From a checkpoint of a small mixture-of-experts model trained on Wikipedia.
Size: 12 layers, width 384, vocabulary 16384, 49.4M parameters.
Experts: 96 SwiGLU neurons an expert, 2 picks a token, a shared expert of 128 neurons.
Training: 532M tokens, 4056 steps.
Below are experts of layer 3 (counted from 0) of a mixture-of-experts language model. Rows are named router (the router's row for the expert), gate (a neuron's input weights, with its number), up (a neuron's input weights, with its number) and show model dimensions 192-383. Each number is 128 + 32 x the weight over its row's rms, rounded and kept within 0 to 255. Numbers have three digits each.
Before each expert's rows: a language model's description of what the expert responds to. This comes from a sample of Wikipedia text that the model never trained on.

# expert 12
It responds to: Inflected verbs and particles after a subject or auxiliary in narrative prose, e.g. took up, born, moved, located, advanced.
router:107161149129102097126120061129097138122112085152136110109082104096087068094124108137160149082116129145020108117087127146097132136160087119147076104096172120115159127101173172071164055108177157161070164171183128138132140099136146135189108143126089121142077134131155139099091089057125138084116141119125149152134097145018116150121129154096110125170156116123145137101132159108126123173115156111141169130072114107136151051168217080128152134098132122122061133068072163148108128094130114086135120127156139127112071110144139106205160141145159129112068124126174147206079148075130209106
gate0:094140138166159142161152121118106135105117133097120143140140143117187089093148155107135197125128099186145123137063138153071111147173089084135083110071118132136107111088124118083121013102106106168085124109106108145100157183123112124131094123161195127101127135091155146137143093114100121111101150081145140126114100141190120092148147100145117110103120143112186119132143084171095141133096126150076166103097151145094125153130175242110145127100117149138095171114131121137078116117133166126071116107097128119093143153079116150142120086087098143143159158076155124154125172114218156116
up0:115114148099112131105136082113177115178101102151187114145116092144126176108112052165122096077134163086133077115143158110085138106100145142144062144153125114211123144230102086140110140138120147134153161119121129119142129108117167097128149111162124133137144137112169138150136187116208101117199136144129160107119152099108105111117127132100138103159121087158151130133126186062134146125106115104130108101130140170173153071119174063133108131111130115103134107118104107136143183169093105138152105108155099140154129147181151117125142154109138098127112099099126156130137146120098136151
gate1:155077127122098132111125118140195139149102169110118065109127085111120136070097109121121142112185134118121145142143123137117148133150117150057121129173146091053098102161095098178146165255125128122104146130092179096093158192090089090088141145114105176163106143106185147155146174123103200147127127147107119147122102157231124118116149152129154132152127134056132179160140086087139125115131064129086128130161162137100180084176144154130171163114098088127171129077112131152167133160163168097119162164159124117084116150141123197111121111124157095140140135139139125152119138101101150140
up1:132157111139159161141115129099070115115189147146173170119139159165184117218175141166105193196115125131106107063135123166109118137124143110157164107132195168171152182127152133118143106071148156110095076120135084148124114128148191114196112132122102094090105192177101122123081076143151134126170044118163117166070148122057141157115145123129074096089134127175142110137146174160143121134121151121174145131087079077182059127120093121116114099112136145135119113091165136187100093123089075131169048031059109144133131142122176097130098193161141133104124120140118181138118137160129132185

# expert 6
It responds to: Nouns and adjectives right after the or a, often inside titles or names, e.g. former, Right, state, County, North.
router:122171066113164088111156109116084164123092090161075147142129097079118091124105129106106167105081144109144093099109166097097127139088070144164118108115139085161167107114136165105181140107181176168105140161120192091110115134110147181155105075155108077086085147087151132078131124109098155196108139128101134141177119097127068174136091094107177166081172123093166142101150101112116102165154131079097091086107109113101158099144167103098132157102128142093122180144105092090134125099150084137076152186167079162086158171119177101161164161148169109061159133094139128106104156090178119131
gate0:128100137119107169091150125158070122107120166114078138159144106153111153095107117080133158159141136102137115135093060105110073106094059133114079149062110109094112117116084147119085120092100149150131188127115159096152068125107172065144109116011123112151063175172071146155148143098142180165107091131170123143118129157169096153074111150122126175119126107159155101130118147149148168124133098119133138131054144135180092189180146168122123085179103077097129151069080126148098123096128133126125199129124076128102153117169142146101135153061099133149121134153120139139095010154060084115
up0:134093140184093110125064109147159160128091117131100106173144147146191124112142082107143130124155102141113132174158124147120135145120148130126139106151184098134107086173137086154133186171079121141089185137122027141133164174188151134133096141178131149112157136098181136103096033164060104154124146109067089162141133161116103128135133179089191073166128150158192202077146126120145129113121145145113129107148159112092140066150148170081094117135092140151107108103136126096161081094157108076124097219120188111131125151145119081179137177096080137157128078131115115126121115147142110130
gate1:128095111149118130098104073100106194150093180129076094129161095128049117086109167069104113138115153106103111109136089128110101122127126118174122197163177068159092101111165154088176128087187143083172096196078140098068100137142088127144099095213114137141105165136115113151201098101146154185135038104104097162173105118185140153047152131133133137142085147150160127165190093141102127152120132118140122091104061116158163084088145107126137118099147103059096127107099076109159169110152078142089128188187163167177128062137105112101137154127067156122133192094169181177124148120146126134
up1:122123131100131106155123113147116121127149080174166123108083167093198152144120111136144199124168147149139091128102102113114103131153147116057084102133157152123202148110171088163125146134085111167113145132183173168164139113121148200132119105053155105108128151088140133073121173112096119085159222077135153096107159134098130131170119081137110144099136103178154169093103129109172100107124132104151150163127192116143078139158136135142152178198143155138141114107196121165069062171118132128178119118096152096108160169133110136180114111086171162129161034129090115166112196167152097115

# expert 11
It responds to: Final pieces of split words (aband-on, hab-it, Kilg-our) and nationality or institution words like German, Games, Progressive.
router:094174097104139090099172079076101144078121093143113160157086118113114095090098087086103193080107188161105144103119174113077175165139097120147097107091126113150158124158187123107140115121140142177119159139143186130093158111114172142142090104141109096110087162110138156086092099075090176184095159117106121133144105099085090164151114120103175169141156082127167170099173134127098132162147163095091122112110105105120172099168141087105147162086118168086082192126080116137109119098138101108092166190155131158092181147108148084146156152148172100114155113116143135124099179120157139108
gate0:089112166131117155114178120059148129152165080095120068084117201175097125131129152070213122121153132103087105141156146101138089150162084157090088137138159098181147097128120128121089191177096113117118066114178179146189169086079114141149130155154121092113056134071122085126080108140082141124122132104094133107162111144053107160123122147135154145071138185135162112146177181169160128107131170139130100091124160145168134122111087168162132109138157111119074144139104138153141109161083130114151115118099145152217122103137074088093104045192120092136072161087113154172132095164157127138
up0:086076113135132175121134128100072121141184122071131121123158160104122219109174105057146097149165154114056124108134116195127091139165095142087117125093148097155215061124145161117117158204124114137098101129143153117173147068110110154172142128153103155107127160157138112177116110120067112127127097155111144197175074150099067127178131114133122142112129152176167144173153141127140141117095150123157124119152165130105154118153159176133135090115111133129047190128124161072134139099127132101148135118122102120202074098157114138135067094139060077130083164095139159175119076128118111118
gate1:115093169153069132159169194116157144131169138203149128178164148135167069159156130189107124111131120144093120155113115131121121098093145092159142116077129116097171104134110125105103168103152151054129111182125141087120118116149100154102077165122171138150120184160111177157126093122126114117120172128175068095113173131152152080092131143159107142137136130155124110124094079108148120143171124108103160122124140123131165147113124110138161144090091102105111149151173103176146178145116191135091150114139102149184112093172195093194137164154139138117182142132085111160084171095120068111
up1:100144141121115129121070119176109179150123190109132135095077113110105164145097109098183152177102136125171116088145156128107157126082161152095179181155185113109128109146146147152164074134094090221071145114142037209102090133054170114174124126091123103136105162133099060092117181178140185151151077170101170140151099097068137212195114062135142116112145160151152184145131153103129168114141141145124079128077134099148140127119153129141128082129125161118150169120074168125128183122112069106172144107162190181092173163116112156090121117055085102136103079123119122126163105147079118155